config.toml
d_expert = 224
activation = "tanh_gelu"
lr_router = 0.00181
n_kv_head = 6
attn_scale = 0.125
init = "normal"
optimizer = "adamw"
batch_tokens = 65536
Below are experts of layer 5 (counted from 0) of a mixture-of-experts language model. Rows are named router (the router's row for the expert), down (a neuron's output weights, with its number) and show model dimensions 0-191. Each number is 500 + 50 x the weight over its row's rms, rounded and kept within 0 to 999. Numbers have three digits each.
Before each expert's rows: "comes before" lists some tokens at least twice as common just after its tokens as in all text. This comes from a sample of Wikipedia text that the model never trained on. Tokens count by the router's weight.

# expert 9
comes before: "\n\n", " |", " The", "%", " He", "°"
router:467570498456414406422457426553590453407528358538555418525520603492542479477444465451507443504474462519552442530497388480493513577459482505463561479474588479396504549442535468454545439512501422510419534507590521482454501500417461486500482601494456540545553447428472531467552522409575546549463460519515514598467530499437543517440534486521541536530520509533431501582473542456453578466518458500468605538526345531414537491480501495467454529450550573565475534474543537478524512585421514470532431501474578484561509476469535549608492484482508460491531572542488513548537476469488562579
down2:483445491496488541460448570500554505455463406541467502492494440456488474452512528483422454549528591453451546494591502471541397519543471607525486443478491480548541505461584496490504485496357540506435455537446473601525541482477512482555517479512563504562555542518500489468434527425535559546500503536434538355541424510507496506449546367532444581527517507492498462473462506469454510408481572509568559434558514489426420559566522437521515471540565434464474550528522413555523516553409438505470595538577531480440535511386629397534539451491477504564414518495493593516507552544501571501
down3:407562477567446527443485578460496502490494576530498565464514515481489519544502495604439630527500508490549436451483522439490583590435520526504428514435497461357498473537497467501504532570625505518547484479465452574498541468437526544456508433601485552449476443500575500488534447587528536576528488526578532472441493504427490495456470476422526500456461489510594522518514510516466473486520538532466499449553553501406498446519575517529589482512496564483491415450535470601476387411498472597502537467467459525512486557411407415550532397543624499500439470376464535546495524512454459534
down4:450575540473497447534435475461464463572518573480610520460498527495510441428374599605442480463503552596482515504451522487508472510457497454506492451531493589477516490492465531528575544473496576468469569416486429488478557447437466519586478589456510510499433528485455488439565439448518511498588443543417544518579451627450488634527516522485593539477522523487499510505527556513526457455611555501494485524457468430441485496414479515469535520512536493436506464460545597402528485556442515548440427486543480521446488484497475493438473513467500482526472474563465647500459532535419333537
down5:522521522520464656455558543541476463531524570525601517452558494526497543589492497506470420529537510434469435510477537514525487584451445486416510619445448462565527471504436469459526429431556579493545491498513480490476472406450535483476436459476501457536523537567498533590592505556545477497461582607570524456473489457515488593504385500456456526464524424514456442473495488487438389577473438539447505536427385442506485564430576579587539570508454433524494543525530479454498534533442530456498470501464500497489522525448441511527470531462479447482447567567423483498526554349563476589
down6:540470477507440480541455458505435469552448569520503557515439408485531378569521517517451556499452554521569539515480498507500455459519419517468612492551571524608469576439495490548503545446460504529533541429465518447548449471532415551513445561443486480395565529585523559563406517459596424560536469458495587501616580539456503480524509532459467538490523509568466536502536482415583548526457541520511490552467455505575490443530484476477455476477538484438482422542532572461496463434588428440466563506485435513475466474456644461330477554495549425490560533532494482448538418469494518500
down7:551592483563501599555537540481496554575477456462487525498424451450448546479505469365484500453482525534496543421562489439549435469491485411613494498513463499516516571510521515522501388487485523414575533520479462520552460514546480505414421594626502430504580583565468504577544445502515530483480533520524474401532486594575432489450462465430397531574495531481557494563458504588467548510497557452444549465404522555551479404419497505556495526510500428511523516483464475416449421579458523549541506497578543503441467486504476573433531492566524467554416465483512515465540553403520545428
down8:444548500478468539483612530502497445547528573445497465462531439469535464531524553495543516451514492316463533568522451479514551524484487513512446590557455545549531534516502429577585434559580615486513492428463430397483510478605514553399468541513539477458478583430501445546471522554409584465468508550491507537580382471382456551468511426459555472445518497508463558483609550494486502565519531469473409533440546458447404501388495493494593555453529511515499539529478540449500477484519512468464526527445471473553461406519489527588501515502434482419525487576562484489495478508584470479
down9:547568491436424507475480457501492483430461545512530488475455463409480453458403500479617484503606496538464435490532474498529461534475531550471509567491525482488451567489568503497603518532559527524611524443481490524592458504546503474470498530444387472460456582551443489435528420585555503622466393507509490471556495536546522470469476457518511522502544572544444477471503490545465428481554489552456463569377505430538508551511615533529449573488548423434473427452460534475492560476485426449520558520579461514476463542483530509477454434447504640503488477548610611492540413561558472412
down10:464422469519461516499535504543452583535474478494558436383476400487466460574464562470565473497520450475421516546460501526452584464580484498445456522504484404500398537440593538535550461455475551512509456517437569397394508491445456475461500577504584512563535455414475530453581508521494435511465466512460553524618401552552494421611526478503570490471502517500499530460520592522531553433530494464479450535581480528622544537462536525534555523548491534562514530384550539545435493468529449527480491412456427463554470465482486547508539511481531408490463503535483641441538499412538494564
down11:547455466516490544482580523431501477416549555449511471558527496478552504515525487567524514463481496516521438497523502501565497515510517499448472599558475549506426492536416511556481463453460446421539579478505510402487478539594596374479530554416525545560480463434556510485509477482505406487542477490521469499439432499526474541481371363463517484465589516593467475352555486514470437635514548450456491471514455500419430437439571534476547460522495484521580466535542491566560447481426616496524515605457576459459512547546552602561508503458507502469530539546557485563423450536517460447
down12:496521459534520445512504513526546488480563480528629489553525474483485487507492481428477515560510534396529604478464495458528522424416415582510602484453500399509520455460569486524463458407465585372516571561507602472572483569538527521434438519462467452477475602498571501471540516550477507502521493473552573573465429584581595497565440624517496379471499498416489506497455574586409475521498548523486471463464494509590514439483501441504508471489514564538458443419511530487549425507490479486552659450568496565434535453429464498424454529524477483492503474478499534509439456532519470505
down13:435426443602492467501537481585479536435502543486498511556413380519498462438550517519479563487495552490403518553384480547519471464515458433443545532566437504498477392533549447549508558628472424589485579508460512416484546488502396559413580517514422501522473431584530530412514573517427500504540412546516495523481513420549445506496521429522566441571524460514511493515504477572586491493543586508519567594564542529498516488542534371515504473532553481431474460499490477603527478552418448587482505416500490507508560575573435556494492449525494458487441506462482506486461512540485494424
down14:393524486521531535478535522529480542493457500514449563404487522548571553469615551415476460503517527459566576538499450431503528525531405534441548550474474475528438553534478489456540569459536434522501537547591533486437560551537482573481449487570451544642548417544548527514439523493613521429543538406499466538515432458491490586483471452486483465540445499377563495432540489532491499491438444463473543455512609469476504404546502587574483412532452603476559465571427448412492375518599492465470475465452475471547457567495526517495508456463498416511541595527473492504506516505521474439
down15:427419507583545479536512544602431595458513497484598515465477569419521506548560508593490554538500454456496440536496439442434541515468429503550408430405495520522556541412434470525404449486513508474412430509490519596610495501509471439408487479511474523505495563523385651514494508526481470619501474484547542496557526481533538567452488575494489573501536633431505494560452463596533489452456448507491488514506462470528573502480514479506490497521536547417535515481463514431554454484513503467419508552611439454551462469542503455607425478490480521480548493461497473502529505427405568532
down16:474492466542475561503476490585607505521527661467507483464523507383439441531529487502465513578545420369508529558395536528584467491487505441480518547477398383519537487436566525391426467488508545473518510486514533489471492484503424448516481459464459457520438532577429506531554490523607464512535420538472485489440455545429450486498477530496519498502523573463494515475484430627525459594561502479479568537525535618466595534545535567425562540507527460544479499486434509513524446533617483500500445566408571516521451504521523548546474566458452486524571501510424511533470526445448397445
down17:579483520520478565493471471495465510526359569515525550500502518552453591530596520477531541536445540452506483412459488538492511408386458557409426538501506486509502567467419493459453439565527468405651561489522483538485410519508436538537575441414486535496473449518495496509447394498473439588554521570431476524485458488457477549532487474496568473563541503551583460431535535605340455487526392441491544560525507491506435472578487526539486554557500549488459522598427501493584511519528433499538468508463500510545534520402504495443528517453571426484449557545494539499476490568540437511
down18:489517464577508619533448464539550540421483440517498546388525467484441438533555488432433454511570415460480502547493524462417459563469568506481438511499500545519537558490562525461561529516557451513560485502501519577470508565487503465451486532527443419430524519496544531398560491530502428399533515491412452512603602516476597640444481407486487506574503425513583584525468398525502474531600513487416512494511497551538401436553466527380540428466538498577466498508526494403483465461432514475507505381495480499602530540541543576425469446540513517527563509515467489525458480484503525502
down19:592529394522492479408545537483506471406514500624456451525546496512569515563459587500496526536511494531544535502562540526533512449494555571530543573596479477533553489484507565559488435531539449442405380401494487460481441471529466446491394470473501542483465492520478517476476538515478580578474446513505423496452494461567449420534547561518437430560516551459439428588494570441544540421525472454473473521559425511542524482479426532397547491558435503482430569571534597558503483476518483570461450391477584486486428513526524500589463438558491448559448406541478584482448457554516534521
down20:467576551423480486446505446482519473463459544495505454459552491432466541543480518504465607505574514586543521500546573461450416538444473510525466510437529489505547517598480479559576401479610531585547498430424476469531531518469429494426437428591520437456453488403529454485531469589475492532504561447565523451522446591495510434492546637481508444526519522519447519521501401523540519489489444564481464404462603440458450554515539546495574386483548437490489434553527542479580429466471573506604545480600499456503451489470531536538487514536409529588436449539446428480470540544472473479
down21:394538535445489448509530534500376469454658507552505531544553453448517471482517412603459472516467464477455451491486566451533507636526536447465422495538433492532581514560389549482518544458498477529568576442547486521414581493447507568451526518525569592564497502543464511437505508524510507458560374550571600546521524480397472508504477539539523473542538453525421414529478562502524511493438563508464426542465459441552393511563502455449471460543525511542550477543516557476545471516521493501599534454503497515490468493499531437588426520439484480483458516452412512428518544594488434416
down22:506523481523451533530518476471483507539565484556480500481518487531314458442509540390508457573573498514587436571555569469519503531513479475490335526438505572582471461458423554479507461495414503487507524405522507492539391537445452404517454464496516509525528540478505460460575455486534525516557422550513483399505476582535541501462505398474482504576534440584516452543484521486546412518566487504546493500493531493564491416574530512566503611436441477518497548515422515503528499549447459495617449458568607498550502539486410504579398516446462463448526537493596457529517472527457440529
down23:458434525537589517456580500538478457536511551406530455526436489585449505445519501540471482466495555545496527562603545583439528467514476535543473528480523553507415519543443463594543568519556451504531530512521512496535529495529470421477525536419427453505487488560498519441511449449403569491466505450442558493491563475392465493481522440448525486550477514547529568394559478564492453527366466461504505440507547400541537494525467432526540526528573502549574438547639527471468504458380445359571536492533568512459505584495467496533481441487556530445471420430514635568535444529519525442
down24:500451543571567549606573496584512563449388482531516591494471498561542489497464550566480483467507470442493608488488411501432463465503549500404489461491430557564514507471408487513556586531463572483567515483445496405489482435612503444560511526531541457531483575423463394520510576548546482420373451512512507426523473558430456535544513516429585518543553583450457522501502504466572523449492526519472543553390509472515539540441432562430488462466463423488466485466519518460480498498618514590451526507454452537546547463458544486515509519431479552517483442552417572541472440532459446412
down25:438403459597459475506512469480532460456471425498479417538547514457464513505509455459506471525524510521524608545429535412439550468533386498486583382465566493573441445489454504480543449486570477445446512521534485462464484486512502586456478479515422488495500491534527545552514527567538489604512587489577516426487484574521587600497467388471537446584522594576492525489534438413517577460569459525533412453549551432502594457485504408423423518552467520535535486459480594471506597508440524553470518574472579465440522579448511592535460503500508461529497522472509484414512463477540611499
down26:540492487528410525483555419515484522444495501480457420555475517494503584523523492549527558402508516527482489598528493595552460584540560600458535476586483507525476514575477522572494506462580455482519468466402513384474539583442456539457502434436467489504471445557477531521451572451447399546455467567509492485536452477510544480494522553542402491595531539509451565550477531540558493503465464493602418365574582481478454570523489460510536523508597473456524519404473477461412412500506503503497557446480489497483440547473526541505499460547488615541400550500651492482455471388479452510
down27:578481533575411552519437509508484388533509441546487532504519447512477531542465480515455592493570532524528468517379582474575500474578447387504556530551499474531543451462472494421555507526470359392559516510538543514525414394513452465535470605456419541504452425494475567483509505545489556463545557525442552450439582390584551406527484489472442512487431468522468559527511410547468465494548536589410535541473437520426460566520469625437473595535425542510513517437532490534550531558562519430501422545543445454487492488496538529491539486501546501544501479563490466532552462519505508479
down28:520473484531517539482524470424485376397446533480514500594425477626493404465429504490498530506451473472545436524530460526514477502554418501406472504510490511517494613484613508527662503503525511485561404592544499570481510496506549556487568496402456404408544498589492448497455503584519502486483472459465542544446552470518539449462548525569450553568460565466492520502523513483498416463487476576628493426464605473549550449573445567461431434478529532551530431586506409462530576497548547515502508496544474437511479514504551561500445497491567500528476517487404482431486437525482531534
down29:518477450591486481481460524440540568470549573496544471575404573506536496529467575491453529527498577538515577484505538513573525506473512502522467495502446503522562428531501536489466549449492469443524525450514498547490552444542412467385426479531396538423511508553594552417529541577505420549534536451455507574437535511540554449567485489369504390510535478524381520556565484529552519500533588485430572483388382491580535441462531521545498476554422535460444428496457581496412560523474486520435562479567609454440491456514480470463488456542507436510454524470398527541486514447571473532
down30:548426484444529501511499462475566415457590549529475477448430505547500449584542526491512613518480573436548447577504544495502425533551428417564491565573512515434544472443459606496464493544383502491524554512510501494553510448458435557484534512391420475556527505528409523545443511493508440527468504475473499510499526510524457587450501547473462484503574545547527384508499449447528478577528567608481507549446500448533531487572589468561414423484545494476423497501578506568509349539445436538453533655477558480509588468489525458393543516491519493511453464527442435512469459498448531492
down31:537571524557510540499477573465434523510431520459492566503504525450598505499552606491478482499503468395504461486521504470580513562499504436488400570553540531514478507493495532482522464545491526511474491567519549559478482364547471500525491471661549452531520586527551536528547556469462395467526521554410452504476614339469463577578497536502575508479544531519551480452504423460417419530566551430478599466494441483499487453523482486475497426511495461470459475538444518469512473428492428537457487464431368455448498488593485499514505480595537465483537548493490541514486464528568478329
down32:538486531659486438606485503524509447457488537478489417617583519517488448490534491498531562594481488512529464559497487612452497533518490534472522559430537560402465437501489493510420479527523459549486318481418615442517480475578456514480497448487571556386506470579539482487529516466541482521504554527570542568479455512492453444471478467522556454434456509534432506524526426497512439472448466502529494497508542514486486460409521429617400464534522505605558493556525437548498550497504534594498531461450540442473475415414455485555567481491494509462494524578362493507532534487489442452
down33:454458469539472475483496508503507504536439555499511530506573459600516513477491514488371454548535515395490607531509504500478563447538447531544428497483525466531485524448505442431413542543537518523449548532401485603600496537579523507480587443613517418416532506502548563553414507479517455534544568533453452542465337597539536441498490521436455523522503481519479468506537502571407485559506482519470484525550601485516415419620473510505501607538451453518452467452570557490412500482493498526418563470481469459470560463423593563478472524467430469440564525499554393514458524495488469481
down34:485509434467492423501578475521512543507487574503566497428595422482546503387550565500430443492448535407466574575543519431520474523444410495549474584534460383503493451499504507481519532504515449432577507557442545539459563471530522517489507494562487506461530532474463533593412566454478493580541422560555503415495502495487410529504466452567595551477541549438563416429498511424420499490478549512598523427479550502456515538451570519433509531527530526460423561486515557580494491580394415438529537560540521514464529596481497558453550446530485424421512486489533514523573508427539422411
down35:553484487604532427509533434513517500553531477441522625523549479511484494533383357461502445525464518494473562510504480456534461540512489594501397528503576449471535509540480506562461499578475497445590530500477432528480510453473464483478479552405558535488431446473439515546507591465518489526489412464534566584492484557519550502496515493424483463520604511557494599456471470545539577551451504485533582608441413458558465474508503546565400450596516570461491529361569530459588422494466527501532532487472504464417527448511554503424430494462564423457506579445534593517441509466473483473
down36:516443534492406537477473481467559393479493523448528425473500553479413487586530519562474534428548396491544589390480517487464596561538568494472530443420454501517445494496531496525370466539520625368536511498519508491610468453535579563523474476324568460550431537566500491439550509506481508540488495488557479456549437584530508469564533565550487437508516478468460583392529505573473572534464497497536464493519404579531481474442476485521449519513453535596542499476509454561466578546531460456442579475525439522546504526490573479522484458493540503444514513496529426487458542551472484582
down37:443413508586482503538489495546504451445563472525630534458553539581499413391573468571549415494471509548502532475460464524434461491394491550467495439530572499530565459392500446429554439504415520510520464598526425513519429568484541441471475519529470501506424436411506554483519516503471570453471487500572487462387535426459511584499509568473516536572507383490472523463494554464508588456488525444399499497506410456553551539454496520579515578500504520505547474513529481527484551489545562559510485496508526571559476429417492388521513629476464522554556502492402414524516583509492529515
down38:530496517628559474545439458434494506548524552511470462540536490492445506507423593559471544574432500515500510528502451532493545519489420456467503492458485590518485536532491475548527512469496492557532499572551477453463431405422508446452486503551473545552463534499450399419538473475480497671480429498421601502426531435580496449481557507454444484533540565432425476653556600536573507462568523506499530451443439518479440572472619504524492516481536493465482454402548516404496458571516557500470483508523540479549543471386558476489522495473429515550473594453459509485441506472415601469
down39:531533523474473461442558556521554534471523497533500517499525494497468531535465434434417511516370621514531514439567482435411454463537602517541570518498486436525568378478477346559502398433479427572552559481488453560598543530449428549521482525575459466449455508476450509530562434479490439606595551467474483504529534600504493484432562479448500487421482530486465495482479515524497487567527582451518417439444471573505409406457558461563557511531572507531495507538474434543582539528465606511581552500475518531458476449484447477477554490527535462519529470434583514442529504434491556472
down40:420530556521526516394415524563438516544522530542518555469463562500537506458545525425492505482564579538537521469540548540501475504455441351467496547565519421513480477443503494462451498470481419637513434484517527376516533443496451437500602572448607560557553452543426529496447499492518509510472582455515521581528573485365528428481508494491476447488493485518455553518503554454534525571489388478517421488465584474451503476478454462433595469477484443446512479471490575554565522503522575533565431506582426433484574525525494373469542493494445506504445574471478520492581511519561456580
down41:491495504439481509555427481448515562497492458546441550482435562549528549610453475536562564583513441517482510452427640512500520558452503441472599500489545533515485481456574470559550445489411492509498551431475485462483398567484464557613364585560497459573447455524458542402520524424475535482459406511437579518543586489515510531566569497434472409551492465490523588533489491577551556547449516451495456510491572530540429508417575472514448517458586495494579480453560424431559454459492403417562591463501530479448552500524495516480490486560455468517449484494521514460509410480504511526
down42:473522467544505428399491561521511493503514463457457518462466532565500549587512415540482513510503485440540506437468523467450516462439496503380525454510547506541470446472393382590380549410475481513506465462489555452423474533514503479496602538526520542514542520434481466503477493566433479473580439508503519528497516513463436537582525562508503453542614448484417544461507479566417477446594440553592504503496533649479500457476454470550473457630555516539446511434445513464489509501439631473454523525589586453480546522527495442469516549565446499560497501518372524477583597504482536496
down43:542518433415431504493464467443452550421470473547416397535542545507417532420485497471570537424466608538495528507466395557485431561522478561565458400488414497540424483506451498537540515553593542466533500555527433459511487456504483511585453497658463467497504508454535460652513495580482541431562479482587404415462439547498481478539542507519500481483496559520433465462415465459550497492540497532473530561504435538548528536460529521526476472494464512556497515552544457582570518503502435426473455494494475516472462463628529593512484572524514574526544526467566604529415470523457474422
down44:599439562510494507513497400474451509486514510417507401415490434441516502533510512469493591525462420466416433566450488477494457566500563512493509439542499484456550471546477484558502522436524411491494444510466492495529458565555521462534497466530353426520545501440366428496500548528407487441491536518498586532551566512578452446365484476513540503492498663510570455537486567391427545559566516520538467501452585483459498539534563535495429477474551554443596543476535485457562528441479490514554517511549474552527472559533502535489382559505572419533558569531528512468567486550502528462
down45:539538409556476520436391459470545519500501605491478409477491546474407516521476458438502424500547516542475497490505522474548517490530471512660501519500501459577532449542448462500551400483439474477556486552513469594484563499555382558542576464545525455521453449510556479510515474536505428521520572382514467487540499550502490500464515531480430507563480532500535565526533532499417555520516506425529565541515474437488476509559626485612471437385473432418438527521521487553358494497471567551505551455535480460477472432452462381540550570548485531573550489481489408404441566544532524491
down46:391526497465606509378529471575441537548470449599505476463467463500504447480579543560563443439521498599516530534472549476471499469501549511575449514505385581515463426533545624445476472474469478629439485499398467460539410437543491501561510472510472547599573546561542544505472467486508494490439411473520518606510468514551440580554475476501538571525502482465521462527426412475452528476551546379522499464499469503501560431456513403505557504434466498438477538411448524543522526440489501572489529503442531629528539451528494477582492479456482524564452521444551422457520511479559555497
down47:473517531446491489492400554499572538454522451385558577523480613439564513512590464451539485403531430516499543571534575464471528555518543459515483462456507472526524471467494448459576549499424559506508503524472511502470508511438421488525499532607517418509609458541499482564509542575528530466551555546443440581451515516457538507457480461498518580458530390483554393483491529469418489411533508520410473435526547473463471566484488446480486392506441488489477478559528505469549499554481530498446405443531567530493594461630398417474530510471599571517473408588443570521542501509549575530
down48:419470414495496486528516516467569431520507529593546586448472478539546522432484437484499430563530505569477554498482542530522474574473436419483477575450605513429502455448444502497503491428534502573538529436496494506520514433492527549505532498477466475441538465487411492508436468623536546488526562473522490405517519443371570467588488447512508535560501442523569526526544468437492401525532563567530477487411506441530557537404620622536596460478530477475482379459446569479443445512532527428463529421528536397597533536483559490510450521415499551521472473534478545485533537491614507468
down49:498556470509510512419434544623415557487566506479504482474528371471576495484455491518449472495513484562549572474503514489555475409529543419583564567468518487519497502484487561476485497572498482493396550328523485457515567429486479478565456379503614499512526454519499505436468479499508548433434443554479446446488477551517532406506474398438573537467472536555535451447468478597415456515505610482545512509494569616475531570504519527472415572577495528518577542464563456486519486553488461552548480505509446525620451454551458501445478491510427618495483466492488486476571561485496478509
down50:544465467445435527483531562519461517547508556560425538567494566567468449479603507491501500501489486554460426559505447513552451454527487466473505479524510521486518513568574509530504575593397518402420502432529488578439493436437404547460484492551580473552576554475506552429489534528567605548467536540519522422473468479497475391494433477485456467501456545585454474391472476521487476512480501463507476566527497557525496510502420513590452512565452479512526538417431458497601477552567548473527469497485469503486502422461503476469592489610494438436493540524589412420461467681410564467
down51:588513479519506531483549482438507450466508515536485570514478460480515515533457486419481449379518568514468478573491525581521462487529451537458580555548561415416435490473529448492574608446505452580555515430509548449544525519481395527515528474500469496475541528510571414418482500473473454516516495454545560496508486494458565537508510484515492552473531520583458557446491507566483553565407435506474461513520529461660477504491457504531538537509569464443460510562473549579469577547481458583504488393520340493516515455512536475353543491514517512497402498561519495571446510434555334417
down52:519477481488561482522558572494506428451545499442497553543492520550552434500500487539545434573533528435454596499495551628458451557462528511591576467399514482525480531522523501590552488509516361527482509506466469522541526475477480428473480440534607438512567621516538422478473482507437482406590443501555465434500501422423459475524408609587431428468512527503489425489476517457367455579558433517544471511545538564553519513490507497439432431494512514598457521465461431540520493531561465528544571505466490442434477486544455489474495516492542560412452599427466564517477596533482469480
down53:459489512521446527459551443528582537651569467469490456381524440494503510562533517519381464516420517554523473535478416502434394543496559567486464558513497518528484595616497575553441534487553576512449372456456442457587451483458551468516452484506448526509495616501513482512466443454552535588467506589519504512481506564559613450524480461472430469455499534515502522566467515467533387505546469486515551563445427583434469492520570500502507484536437454519408500457529455455537585493467555475445501493489543520508538527515497378517533527531503526485547520415453479530586480365446501501
down54:529577434479455551501464464547482549463524480521608396477559513478533458533505459443576438457464466480418464428485544484551510542485576447525500539458481396451518485540542576513547486511342503458594468533458515561468518476513591581499419519591455485556356465531457511551478551471500493557522503445516492485487527590495576490525494463452475555488469575541494560425518438492498442563492449449498413479468485437516643518501467506495591495436503479498444552517523546521383530536528434487648595486489555522444542553515436496534445465548458521473549450510561393555521501451469437521
down55:495523530484489494529474558576605516588551525551582568425495461513436656551567472477497494615492486440507472545555305537448438539524456502521614496436566561451429553510528474496465573528522502482449484469496434469551517541468509437512519432575429511443537528526508470446502473416472573522521482557544515429527551483508498426427421530554427455532512401549505499524486436485512451543479461508454497520573450528441501492522448406594357517420440495422533535525455518480521557387493555587516495514493503480502520548509483422549530496576465462532511538513490466514409472486512503533
down56:513502495517486465562517463495462482502468575452600425467402511479516493477507496500598462502475462648431539547475560500524521595456514523482503540511408473439476392557555413545512384520531517551529529552476532579521530576600550471582485528522486523555368498452495572420457520450479454486471422513503547580561454561469523481558497550412543483461482512451498478458491600515502564586516560450538494398510409449517561461491481591542432506532483593493387517497604521562437504523615494523447485463456392521439470480437497539518516491465463481490548465467423480485500511460482423500
down57:481518629520504612392455450578505473435509486456460485485500479461546554457481479538410441465447482398449485544455606614504506376482520562376523522558445549470512587444527494494532518463461391512549479440528497438480444465511536465507520483419524429522453536562448422446463511486490534461508547572414521567553469480526467475537546484528521476484471606457468557505538548433519414565505500458505533469563549459475453522489517549503521508537513566586515545520478453473437503676470531441553479458510565541540452558505477581486445548436497583525546532561488517461518402498544430556
down58:540397500593494463435362448556544451516460449523490582468558470583557507538534514474486455530486532518499530574486481475477563474565577563489492472584539442456519574476629556515492513454386515462442514400500466528474556480502473526579470490503470404545475501541594369427460490524497544572452482541425588491589535547593476430449533518469558536458459495499458523392442486614473458458486595532487462548413547448533501531529494429512552546467452529578487477553526529498417480474509533457489577471518425583455485465527543546496506487483477427570468490465502427438565521473424486540
down59:438593625525512537457537516472510498498552464473465397483544449458484427453446585470482542495460554460561486462502603432492577496543360482653472526515472496468528498473532529507481558473477483538422426534467570478533571480418514482539431411582484465582481450499446568458537513546450497499506523552571451533516466521492480517532360443521560501464475533477538473578528556480405495505497518520486462524559485620500514403452601427456421438483500433523448536580510474509506518530518507536474468573519539542489493458454385461540503517483566485534504504441525589415623487535595504498
down60:510485462441459470520418485513456520512515550511487521469511456537431519481441470553353455477386535542569476583495577434486439447514596433602462530519551527555496549571428442452443486478429468498424532478551566485462525522483491441641530526465467537505537535503532544505548472505531413535491515461489513603476572536416505555393520449436499475557527507525503481584560489477546590544577484520509514453485466511429488459512464532512455501469547488447551432565548540393486557436420453489512416536476388466496528483480533474586462572516432493489491554654444573424536542545464560469
down61:525530475523415608391539510475457443498494610472564540598513487447478336398492495470464547501552463438508521433493481590460518514449483492485502521545465407565491568542566457552558426537481491453515424521438506520489494479545499491428499499405541583503384487581484469438479466543529538498395482490485564532613565440468464459433496419496468556509530450600524519558546596520406562533506479541479482480525559445469498466530513499566497484564488516532505512569569605518499404537527580502462497468539469500446400553422505405532491527512491521511525552460470496465510578425494572458
down62:450492405556533543463485523519458404528625536417465517545449517497510426456583401569504446393506553610505608511591493487513429476564508503529423491507476504561515561529441453532508533503497495385466529442555530600510593550598610389534507409507513425562499483487542507479514487461486496497562575470433483531498587475428513448536481543503477396509480465549566607501502498451468527499430445548503562498516535464471468440473496518483523446594481513475469493534543436495496544505456615452520497512516590527524523484507509459444558497536500446579527437437413464518492479429401557465
down63:490522560551563567490473540496511469491511472642435485451493522515497501490492556495506617513435488554484500478497506449433436508561509465457476500454552557551502469497590502441568527508524515603448433492621527423413451478411492452523496489361454584441528426557455555601455489517405534444493528576573454492413515471497531454406489409454468509465556420538530493509521499569547510563476462418526464463525523577454496464536547554448534442556396436505519536500399474567458541444509487437450483574495474481601565451542580453600541457550518443453497456523484495462449575499525530513
down64:494437578437481574505467453499495537448515522505500492454496510484531526536555430491474618441515463569455413506558495477530450493509514488500470459485513454443471477491563530537384494449457432623500580560486477539542513485489454509439557441479530437560541485489535478477444471494554475525557532532533555448501454485474584573431516503556506516541492410470533478405416484509474495465500456481534481520476580441525502590536591419460411446400561468509527430506574376558452570464461557425508568559466531557610503497586547421539528465509610489580452388642537435458514500455546536520
down65:480565510541458562415526462463605492587476488566569499547542505421517416431518648504476453477488463470560482534494494500571587499447414614529472429499437591493524464519453575473540421615483464439438529468547543544520453493461497524501433476631496444453436563468452475560569478469466512515562425496498444505468491493533527439509462494564541545519451552546490443536492529517491521446605562512460497560468504468427525452488546417470460512558459493586486475517510452513416479415551556555493421518465544495556402514538438474525525578497554590495471503519476498513470455549453582348
down66:485433454468545510529364492576489512448484507538535465465575580534502522522485595522416578565501342452515519579564475509509453555501500517489538533514507564508568497491552527540509506495441455419537501581515543459512455411490511422460506569467567464499513576492421372549576520472512471574513501574361518499538610459483584499492524429458490431520523527449452538405426457441536574515555539404533450523436449553537565496537540497564481429501490494454543556500517520451483470567492448460482557356447580466461467495510494552452462496571512460504555518475506504605444453529529482455
down67:501531589441447485497567517568541454494550472518469552581494598470532479486473491511544490469507426437462507504585493415548575420489459417495522484519426473520556425526512500430493465458521547448524433492516517535518519578503557480627544487500575419499512409642438528516484479482512626528432535570523508509404436458470472431471524476487492592442442497568492495563632478452476412458498540528510476522394474419586523476515466467529484521529424408509520538502445424525540607558517525505557574506442490448372461478445610516501566506491540502498509541476464551524543522482435446435
down68:565518472543637512501453468443507500507529539534425488493445484468438587576489458495388493562608427480472521493475516428608491542454504391556524448531434493391526567461461469583515641531506572486442419463563552509455465476463465571464433508498501432473504508492565478552522512459496451383488482505598488477520431507562481548473605613472506615454435467471562538546429429513426466569565519575529527420523521480499476498530497461486565522483465435457509485465474620524512464548441464586504578444503491531475580493565507502501488550504522482532509411472492467496493454522561450453
down69:495564536543595562546483453438428451583560520417548498561492500487494443540560433524453432514494588461496521487493492487470476476562447550491470496572474478531447508484443563511430485484399494618540548509478539493521455418476538610450461458512463467430491561476417510458401491553472464603429535477578485485493522558544590493485556493547559472501533455531495500610459473543515532579477530495462462678480530469546422378440463478542496491469574481465433474523545546447472431617486578435439481512589523510485514480444424545512484585486506387433510536465490495472509442416489528496
down70:545494417514481500515477457545536477427521520510502495461454381462517444511561537497436553528486448587368511501410560531434521453495498498510480520477501548533561581499568502509494559467458538392521388509540476451361555502508463466508514528472473484523454510477553496470481410523444455518597460548491519480541523512418513557546574590481567469520499343526489561384513560518553384505491530536529564448580549519546536462538544535524512490537503409439530521531548533416434433488525511545506519409439544489576483603608421545472437434436571512528476516549434565535478527471559489486
down71:488480486456500521495403481479604424465421424550574464498483574414431495592477514550469498536566458477452404549429471481521551507437456414456548518508630553497599472414528507503538501536449432477442541545463506514459458428499477489514522508522537530428469550371561475538517516565470507450478524521398500479449399487524535474515614475463441464537488501533474552499522515543533585525556471443540444534587446575507632459564564530390536483508481573495514475445479428494500565461505472486471457557539551505627545465521497426401531508435497571515495562551457614498484474527524486523
down72:499550449504438578504540415443511510587547548395509569539470513574419555463492461409462552500531488548561495488488514495546507463537408521501473496443572541501428579496535444523539408504451524528476480563495483459513566501456446529540522491450458460511556457462478516462445417485485513406429544485466508442545388568440561493528599491547516625516457521431468544515473438496480522451573454488588529490543574520500545549484640542456562493413513525508480420494509486539510542529461484503639459499518498414492613472465530458420539458441597526488499480492648448490455447584467485431
down73:564507483414454528427450483523495539536481559570490593485501559564435565497544500567617525485464428484578441492542491522498531501503539500444532556403529559550472523482514479479453455498565497549538432427554543512498518515453476425468567505542507550470548534473506513548518471387540473479495530541446461511408529433380521496530526498466472554509439453509558449465544489553471444479504374425499437490564505584433525479384477406602548438569468496507493494477422509631537555461617481542455511435516456430545515541562462462489537542514485536526418450592458578469381551551437510559
down74:496592459593552475489425507519476489467509439490527433607519478389489490484564452413517444550549480506615515500487458506546429525539524429573531590473549470462449597557515501591518420463418553510533498499472511568534470468483543556433580449489537503446444543483514573401507452477554509475483437453540593506562461523530500548586532527581516532523536495427512515492496534474486483568539415478493509502531506426535439512417457487477569516507456472481421466461421525418490472482514490611539532429539514487475454436381531613460435527489519434479542526423467500627547540448587447399